{
  "normalize_top_k": false,
  "routed_scale": 1.0,
  "norm": "layernorm",
  "dataset": "wikipedia_en"
}
Below are experts of layer 7 (counted from 0) of a mixture-of-experts language model. Rows are named router (the router's row for the expert) and show model dimensions 0-191. Each number is 128 + 24 x the weight over its row's rms, rounded and kept within 0 to 255. Numbers have three digits each.
After each expert's rows: a language model's description of what the expert responds to. This comes from a sample of Wikipedia text that the model never trained on.

# expert 1
router:112112113104116171085137128064098136117145112140131114154132125093123095103127186140118147165136144115165119066181109117146142140140086120112145128150123113127131147135155129140120088105106121108161116178119155095149158093105157199102148150163094125135126126091123145136164130125131121148096143092169123112147130096156118139102122137126146083145136147091119093143113104178142111102140109135122158077130163146088138136122101154136137098112147125121094125102111142134102166151134151125144162149134145121099157154166125123113121108106132101172158071122152149120119097116121141132
Abstract noun heads. Nouns and noun-final suffixes after articles or possessives in discussion of works and ideas, such as story, song, lyricism, meaning.

# expert 15
router:106109096094110179105154122088088133114122133152165092153135127134139105092109172152102162152149171115136120095149080107139144139120099120120158132118160121102126138153145110126100106098103133114140119133087173083120150105099145154115159137125098129159102116083142150121145110121125134127093150094120100116147139123161106105130155173153165112140167117073135092159149119137133094080178118129114153091172139132119120139114058149102138113087141130169100142107118145121139161147142148166138123145137129105100166149140133102125117117111111143155176094143140154116128124130126130150
Titles, roles, institutions. Nouns for office, role or institution after the/a/his, such as member, President, Minister, University, director, politician, General.

# expert 26
router:125138091124118181128146111100120154100127102156158095137158102112142122091101173111098154130124146109138144097142079113110140183153092116126150122150133106103177121192137127136087091103133109088112116127127133105135165122105159133105109180150105144176129105099126124095155108101126131149096129106141137123136143127146113102111175129146140113139161143099099101166158123148120116091153111129112150120172139124125130173138055121115124089084146150175102137118108152126136160165155154161147138140137168093120126135126133137133097127087103112139159123160138133113115103121111139150
Institution name parts. Capitalized middle or final words of proper names of bases, railways, schools, roads, parks and companies, such as Air Base, Railway, Records.

# expert 31
router:098089106124087155108171101106070139100139105149154101157150105095114113105104146109103149153129150106151099103153098111102152161147099099099134109153153110116148159153150100151103103099104160108151094149101138110134143116102154165119155158140110156158125103106138153109160098102148100151105155105152112103146152107151095114110150139143153108160151148107113113144152104165155104101141174105099153110150146162105144159109098154127111102108150141161116109109102155146105154165148156150147153156153158101103153142150145118131109103108111107149154104143169116107104113102115113103
Table cell separators. Pipe separators and cell values in wiki tables, plus modal and infinitive words such as would, must, to and be in prose.

# expert 4
router:104117128140097141105141118043112164095121088134137128151148070135105094120128209149090141132174136118139118070137116123118135144134103136108152118164168095119144139163182106132102142124111150100133116139074153134123145126101183136122125152147101182155109104116128134126141120102165098130120135121164120116173144126152108135114135155155164117144163123120098120145134137171135135125146107086113144086133147132121133144117117169108131114103128155120105098128082141133094135146142126133154130141152145081122150143146151116117107107131127114145139096166160112133087093092134119107
Time-period modifiers. Determiners and time adjectives before period nouns, such as the, early, late, mid, next, same, in phrases like the early century.

# expert 60
router:100125131139039171122157123107140149105138115124159116157135090114129113126124139128093173161124149120149104091155094142089143138151086117121169100153146102128125142171149076156119135111132130080116108141083157140129135139115155155098126138160128159131100080103129131124154096113168103147090152123145096105131157108142111089128134160176165116131170141089131135146133138161163114109178126122112127100138146154096151123108104148137156107089124146134125104109087139130093167151131160121125152144145122093096145144152136105091106125099120081142131123158145109126128139101133102126
Years and date ranges. Year beginnings and date ranges in parentheses or after dashes, such as (19, –17, (18, in life spans, works lists and tables.

# expert 34
router:092154108099124148104151117084135150122117106156134105139127117098105101105147212127120163164137163116140117076159119109127138154133076100136151110147133127122174126154136109139079080084110120123122118150106147109134166111071149154100117170134091128170133098115152147102153112128132105150088140096170115116158118110151078112108150162144149068139157137106140096167138137127145125116168148128102165117156155143128151140136090139117145089108161124136099119084117130137122179142128145135133133135124127128119159144170127144124105101096121115162158117110138104129119129120119120127
Common noun stems. Short everyday noun or verb stems that often take suffixes, such as flow-ers, head, land, hand, road, back, often after the.

# expert 22
router:098089108123083156110172101104072137101140112153155101157152103088114115102105146097102151155137155100147104101151097118098151165147097100092135112156161111119148161151152100154101100102106157109148103152103131112136147121101156162114152154135114157155115103107143153110161099113146105154106155106153106105146149110150098112108147140145152109159151149107117113146148109168157106101140164102092145109149146163107138153105098153127112098109149140164115107112099159142108157163151155149151151153152158105103156139150144112124106111108108106150154106138164125109104114104110109103
Sports and career text. Prepositions, table bars and line breaks in sports and career passages, such as president and CEO of, signed, NCAA, Andy.

# expert 46
router:097097111123087156106173101105072136096142108151155099154156105091112109103108145103105150157134150117147098103155099120098152163150099099093142112154154105119148157150150101152103106102106155110155102148102134114132146122102156162119155156130111159154122105107133151110160099104149105153106152109156112102146139107151096117108146143140151110158149154107110113148149104166157110101141166100095145110153143163101143162105100155110110100109148139163112106110098156147101157164144155152151156152158159101104160141154142114128109105105111106145158104137163124104106113104111103104
Data table cells. Cell separators and values inside numeric or sports results tables, such as score rows, MPC asteroid listings and percentage cells.

# expert 14
router:134129119125120150114154066115117149110144114141124110133129124089119109112084193141100152167122144110129101096170131132111186127160119117102122096119150107085132143195138122152124114123096151126129143130081125112144130120088129124126128167141112113163107102114143142099150127091148115136120141104143131106129179087122117125106154113145134100150156149110114097132146109146138107082129164112125140118141145164132157126112082136132149100088143163137086130106121155170108168135163172171166136161159135085088171166130141123106101130134073126153131123142127136107105124087130110148
Asian name fragments. Word-piece syllables inside East and South Asian or Central Asian personal names, such as Tets-uaki, Kish-im-oto, Leung F-oon.

# expert 0
router:114134139128048197130148093100126122124151107134148134153125093120139124107094150102117172169160135115138085101136090131096172167141112108109142098160124108119117137190138090153125136132130119091145094140111119135123133130110177153124143121157124143134126106128117128130166105116174095139084125108150110096132125125143122092126137161183151100138170163091109118133125128131164111103166145141095125098159129152088151143092107151144140127105140160171101107102084136139110164155134179128120139150158123114082154126134135119094120120083128110133134114136142110114097143122134117119
Digits in numeric data. Digit and decimal pieces inside numbers in tables, statistics, coordinates and times, such as 131,'9'14, +9'.0'17, 03:'55'.

# expert 3
router:090121117145061158115149112099129127101133094128160120161153040135123116131117126131074132143134145137160131091154116105118169132160088115109142124137179090134134160198150080129124111113123148111129119114108110129142149123101144129097158177145093157125113081095140133103139113097142118154116152105151131107148122115137117108119126148152168126146180140100095111155160127159133110108150154120104127120127126154121161147133112156130153105122168143157094113104074147143103156140147125141143167163139155095124158174143134131088097115130115116158125131121149132127128129085111127115
Month names in dates. Month names in full dates, especially in table rows and birth or death lines, such as May 26, 2007, 14 December 1921.

# expert 9
router:121142128109096166130163064124137150121155112125127108146143130101123134091100129123102151172135145122167125128146126133090181151152093128132134086149117113092136143188133080134096113112122144090142103144082148103125144095100142139084126140127088149139113095107132157108171131116151106152104128094141120120135153085149099107132143126126161104149170131103125122129169099150156104093153139100113141114139151152098143132106102161142155120144168134128120127106113145144113130129129189158156146152197148089090138131133141126140111088073123129163128132156153119097123091118118113102
Non-Latin script bytes. Byte pieces of Thai, Japanese, Chinese, Tamil, Cyrillic and accented letters, plus LaTeX backslashes and braces in math formulas.